config.toml
n_layer = 8
d_model = 128
n_experts = 256
experts_per_token = 4
d_expert = 32
d_shared_expert = 64
activation = "swiglu"
moe_layers = [0, 1, 2, 3, 4, 5, 6, 7]
router_score = "softmax"
normalize_top_k = false
routed_scale = 8.0
balance_loss = 0.00218
balance_bias = false
n_groups = 8
groups_per_token = 3
init_std_router = 0.00698
lr_router = 0.00342
vocab_size = 7470
norm = "rmsnorm"
norm_eps = 1e-06
tie_embeddings = false
optimizer = "muon_variant"
lr = 0.00638
beta1 = 0.95
batch_tokens = [65536, 131072, 196608]
seq_len = 512
train_tokens = 755400000
steps = 6423
dataset = "wikipedia_en"
Below are experts of layer 5 (counted from 0) of a mixture-of-experts language model. Rows are named router (the router's row for the expert) and show model dimensions 0-127. Each number is 500 + 40 x the weight over its row's rms, rounded and kept within 0 to 999. Numbers have three digits each.
After each expert's rows: "comes before" lists some tokens at least twice as common just after its tokens as in all text; "comes after" lists some tokens at least twice as common just before its tokens as in all text. This comes from a sample of Wikipedia text that the model never trained on. Tokens count by the router's weight.

# expert 203
router:519521473441492483481454449543434572498563523546535480530499516461573496439569473442479487461517489489419485503521460483544450447561521503451542494512461461434491441526504504466562489515470554497545501581458496449491526523417463523572520524473472520471426549462488467600506530513466462584524512454527463479471508544541491496546531592521577497504447487529539544513527444543490476498518
comes before: "1 ", "0 ", "2 ", "1", "3 ", "0"
comes after: "1", "2", "0", "6", "3", "4"

# expert 196
router:462528501555551525484604498458539506520526453523469540480534473489508452516492497488507419448492515553479458539527493524429479578487482517510522534502572554560473498451518480517541486472446463547492503412506510544572508552502432488500517490474422570559465477467524468544502468527555471493511445504535436508512545498490458558504505526545427519514514502505480456427488638600512481506540
comes before: "to ", "by ", "that ", "in ", "on ", "for "
comes after: "was ", "were ", "is ", "been ", "be ", "are "

# expert 165
router:462513494455543497547488474522476501470505460419511465535465567533480487501438500454506521481469481495447590524455421465502519502490505497456459436489443513459473448461418577456581458454498498390471485506491463490558510487498455538551498531455491509503482552499442504559547472446477435542538454508453517538459501467512554485546441577533545483564528473509539422475540438565472490511500
comes before: "(", "2", "name", "Apps ", "mi", "mater"
comes after: "km", "• ", "Apps ", "Team ", ") ", "- "

# expert 237
router:499447546484495557471487472579512580527509534505534473473483562442552455548441446553442495542495529443501480500457498505477468488519544508495539435449547445487508487583453455525435507566474540500533490489534466476488562453540456437487570502454533443452501524490509538469527503534583455524428453444447544512435544502506549530542478461534532464471516543489473466510509419520579494560489
comes before: "- ", "| ", "==", "Review ", "== ", "  "
comes after: ")", ":", "==", "artment", ".", "a"

# expert 132
router:509507508519448485487526494462541492506489591530427454519483447472423493594543502476546466541502530526510540467591503514469505540466495447518502508580591482554471470459487552537545456467479450468508505438467524522566501521520526545528524563496569578487530564544515476571486513431541470525558437513505494509504593445493423500554477509468462486496449513489462448520537512556504461448500
comes before: "of ", "to ", "time", "time ", "year", "period "
comes after: "the ", "a ", "-", "The ", "his ", "an "

# expert 119
router:487472495497546527437602489445545543551524478436479396586464491563491533477541510492456575460468450440458483507474478526465542473471423429462433528535479477491475536498562495523467586502498560483526488545471575477531533503477471473561473479456458413495475501468508493572460465477515488438523465512530541558489549568493462466523531530490477516504514507515523463424466511558493479539521
comes before: "a ", "known ", "the ", "an ", "well ", "Genus"
comes after: ") ", ", ", "known ", "served ", "(", "\n\n"

# expert 238
router:412521477550490468516525506475517558494425416530490492548465572562575490489478519477533534517497504432490563490572486483467515450414528524467588511524452462563517467512513521544421468508543586527560523555462446547528431541479465480451473459528522444497492523517495513555532424536495445472439448491498489474487497526481549487541511458470531462493536463495516453541554446572527487491523
comes before: " ", "Total ", "Conservative ", "Turnout ", "Labour ", "Democratic "
comes after: "\n", " ", "votes ", "hold ", "Majority ", "Turnout "

# expert 155
router:507417485583436485518587459488481493457496514460568496503488536563439497526452436530554490413486514450491547525481478504540563402516554467434509466443495516490461475508472508512471490457450564535552525524529420547527470484483474498489513519487519513572514456457490458560469489582469552467526473515541490483549512482534504501501500563468551451510500502522439440423525416568479460483512
comes before: " ", "— ", "Title ", "Nominated ", "Episode", "3"
comes after: "\" ", ") ", " ", "Title ", "— ", "Year "

# expert 249
router:478466558498483487414492561515531524506478439473479538472438492513471497521451509501473507448475482528466509484443495477463530489477450460517442468500442571493458449493444499486519462502541483503539453470515454474556442484490547489500577489446494494569494568517454477499528480569453561415445481541517494470534521478549563540479501599476533504560514426490585437427568434525498478442558
comes before: "| ", "|", "(", "\"", "Albums ", "position "
comes after: "| ", ":", "/", "Peak ", "board", "Length"

# expert 147
router:510537476490534496478528430497540498524485491516429482438427501526447503526477490478493457507509497510477560540540475498488505508461491474566459443539590533585506489506446543526537507466522458456488478486473538482537517524519446524505538513457638535552538592551504510589468484454508461457559488475546512506510532407476459461542462530480540444495500520438473495477549443608540508491443
comes before: "of ", "and ", "for ", "was ", "is ", "that "
comes after: "the ", "The ", "a ", "- ", "National ", "== "

# expert 193
router:478533457516562463489491488531446483518492542507583552461451517448490538484543536453495472507525498478457453525490464441549535469581489496436482488508503426438485541592525527538458519527527513516476500517509497470542465523513461485570469504476464436437434557518438544484469448532454510572513621564498495491488480472492580521449544553517554542506487416527477460437529462539487546445500
comes before: "\n", "\n\n", "00", "A", "00 ", "H"
comes after: "UTC", "A", "1", "H", "time", "NP"

# expert 222
router:474461473547556575470475503513519546575489482475474479537409486504518538500508518473472528455574499478477495449511455442505499526527538548558524531515483486521493421518490537460562461450537460416490489517476543486469515572479444469523511447490471440476526522461468537609549492509514497523478522467520434402464549521476490488544542515546469478439450430516527480386539466593486487500500
comes before: "0", "1", "and ", "2", "4", "3"
comes after: "% ", "%", "households", "0", "age ", "%) "

# expert 106
router:526443507544421492481523480497521499503513439558431522567532566557493490516526505486522545508454451443470549565529479588519493554547553551482423445493496524490433437429532509536458503493444509471490473544474502463446464529451506510479510532510527569498495458540495446403524416461493543501504466504468536467511445587505449538548473521498531516500576498470501502515533527605459472459489
comes before: "or", "or ", "ored ", "ors ", "our", "our "
comes after: "the ", "a ", "and ", "- ", "his ", "of "

# expert 169
router:555520595536514514540551521550454523494468565490456501473513535480471528477448497492470493562499521477442482507570509500536452411545520506448468458527537471421467480540524461477541520488508555466475528529551474423478498492464435539451487514435476564533482562436421454536458513554538444416474516509517494497486469445523527475508540519515488482529488497451542545445442441580420496563521
comes before: "0", "5", "4", "8", "7", "6"
comes after: ", ", "(", "in ", "–", "| ", "In "

# expert 239
router:507464527560507539518602510471551544476471509508473510481431450530506505540451496560469508476485471512489451569482460521462482531492461511578536493488523565509457444459535520488472507460463510561526485404524533502550499474561441520527505504487432539565487513542497460519488585570531486506493451497544511492490547519529483517469547442522383523531457472455450497414469617567472495480509
comes before: "by ", "in ", "as ", "by", "to ", "on "
comes after: "was ", "is ", "be ", "been ", "were ", "also "

# expert 190
router:529471472477549540497546563461480542516537466464501527526434533460523504544463535527467513455495492464459516552479429477471513553507488520535464458547502542521467465535539491437530461422547564479534471512512494451524478539492462471547572550469538537453529568568479435595570497530462419436546489430546506511503542494511548540507470536503513552528523443465508430428527446527500469479586
comes before: "| ", "|", "· ", "(", "′", "Score "
comes after: "| ", "· ", "−", "00", ".", "4"

# expert 241
router:531508534534513540550500468473467529513493544532548469423513472533519535513448425506438486586547568510479485461471470553539542561465492481519530505455466480527509472561455537537431566549449499531513487524536477467500568497483435480530552497527524454503578496462445531400545558561562558446451533528521537518533530426575572449483506513480518481419514465508508527478466491489515435494510
comes before: "- ", "= ", "also", "Personal ", "Species ", "Population "
comes after: ")", ";", "information", "==", "a", "classification"

# expert 179
router:512423501533511525536531489463467524503521437452596500493484533488450471458526559499526447428569535462533521517476472526546498427546547519458556444476467484482542462570479517463536445457487562457597497498551475522527424541452451512472553490482485477523487465486485476541530439537416463567465463490545487487500488529538551469498497551509536504498525552545492453443523433595486435515538
comes before: " ", "1", "2", "3", "4", "6"
comes after: " ", ") ", "· ", "* ", "1 ", "States "

# expert 198
router:536464460523475500433499538534493470443480405545434541520558482455483520503539493436553526482465499491426508515519516545486502606540506546444537531433488534511415478505490464547451472423445445478552456442515536470454451512479515491492478541513532470568423493518464451449545420520407493477463533481538497481512474579486511559534508487508469481504454455536524491564452534480458471522493
comes before: "tion ", "tion", "ted ", "tions", "tions ", "t "
comes after: "| ", "==", "- ", "sub", "iver", "Par"

# expert 224
router:536526534449490469472480437502451542543493548540567489549480547421480486464461532454488479490523456472467549532587451502518485488498460517459536541536460470406537478538572492534564478550488565563536536569493589472520499477457462525526519584451460478529457561474484446574472489540467523487456451467523453473451567533492533531526519491508546462480513556527527466461528437530475457538548
comes before: "201", "200", "202", "199", "198", "197"
comes after: "\n", "In ", "in ", "1 ", "8", "9"

# expert 113
router:543496538487508565508468557545488536471515549451497550482509563436457521497498544488490479522545571473460509575570469491556516453557513527467531430513572481500438480523514480446559549499556542484524553532499476464502523435435473538535470492499434530578444572495460481557490556543502461449499519528509449501435467459532463512563522487535567543507504458413537544477521444553457501511559
comes before: "5 ", "4", "1", "3", "5", "9"
comes after: "| ", "on ", "On ", "born ", "in ", ", "

# expert 99
router:521483545484509530472443469535475560524498543509532448434455526466549485528474420541452470500489534504509500517444595512473450475482578547575565437437532462527507455528454454488487501535459561485521528510558465491489517505533489463459549523464523488472499489537478537473545474565610490518521486462452569452466532520497530514551492414577527505473495547468473442557518460509550467596528
comes before: "- ", "— ", "In ", "He ", "== ", "After "
comes after: ")", ".", "ard", ").", "\"", "a"

# expert 213
router:523547510534543477477553473470457520531482500477483473494571455455472499497569489466478448494517493507481468494461470469480435494453485431473599577509560481520472450460558494453557455516504491470484497432484522538546553525461475494502524450487450513546501438550540589533539502523572451573537470500557484541564547501545491482516483457493417509505456471486419439463459598581472520502525
comes before: "the ", "a ", "to ", "his ", "up ", "him "
comes after: "to ", "he ", "He ", "and ", "also ", "who "

# expert 199
router:442488562476471428522411524549513525456534539527498445509470461478547504515462517573515468528511491428486474440473469529444513519480448492523427497489513520462477532495511482546541559550512522494509495512482467501529567550482507500553506582438497569539506529460494448554495555525451492417442406509552558469542583471523450521485419512485505473507513474477510416506573452549520465433525
comes before: "| ", "– ", "|", "(", "(#", "census"
comes after: "201", "200", "202", "198", "199", "197"

# expert 250
router:488485505552474493499484480539528553530483476448494554506480534550528525508416494481540495525552498417457479432476472548486499435452527544432441457463518455470466510601461531502505441525521525534551535523500502490537485543516490400553497511530527410470472511495548421536502440594483542506447472511532562525477455470483511497516438539463465421523564511521434453487505438560529445494495
comes before: "\n\n", " ", "Candidate ", "Votes ", "Party ", "Year "
comes after: "\n\n", "\n", "Votes ", "Candidate ", " ", "Party "

# expert 197
router:499498573497481482502381542504534519491540546491468452557483470478550489495481492548533509508477476466471518520505493552426523497472470467501508522493536573529456498550501453532555541567498488517530470517500471490563583522465544469567478559473491559562450516512447474586484554538442483442448425474561515471512578479461452525526431511482525502517506438482494396556584475533494490460507
comes before: "| ", "to ", "– ", "and ", "until ", "July "
comes after: "| ", "200", "201", "199", "198", "202"

# expert 121
router:440482498572490487485569451485528523517487478482437424590481529537497469514609490488475524463496484452493571494488458445472467480462494445404479509559567478538475514521521516507516472536459506500517507540438523513518555506490486443561447446443481515519465461509485520534472468578533557520481466493536464526533587520447416515465489470483456498525490567452469482449533507592495524579554
comes before: "he ", "the ", "she ", "it ", "they ", "was "
comes after: ", ", "However", ". ", "5", "6", "0"

# expert 104
router:496448471553476521519579502503520525500500460458453423593487506516464507501564483433457583492464456457517461455477447534521485485405459464458528542567549525537504530521458506536487515557472498529491498508432499493532488506519490455569522435470467456487441451423516497592498455478519481588538432477510507475445554514475470493480523539519493477529530486489488470486460623575491510545474
comes before: "the ", "a ", "\"", "an ", "other ", "more "
comes after: "known ", ", ", "such ", "well ", "ed ", "rather "

# expert 85
router:484507577525549473540425547520504508448550526537488444507423453407521513481497527544504448457486477482488527504480474555466588496497477455507479544510420559448516519553535494564608521538497442503521495487509486494547492523504544480540481561440404516516468498524448453492438527531438537459442466511549529515510505486532560431503470537509549536475477480499480431528533427569486508438525
comes before: "| ", "(", "/ ", "m ", "May ", "km "
comes after: ".", "| ", "/ ", "200", ": ", "201"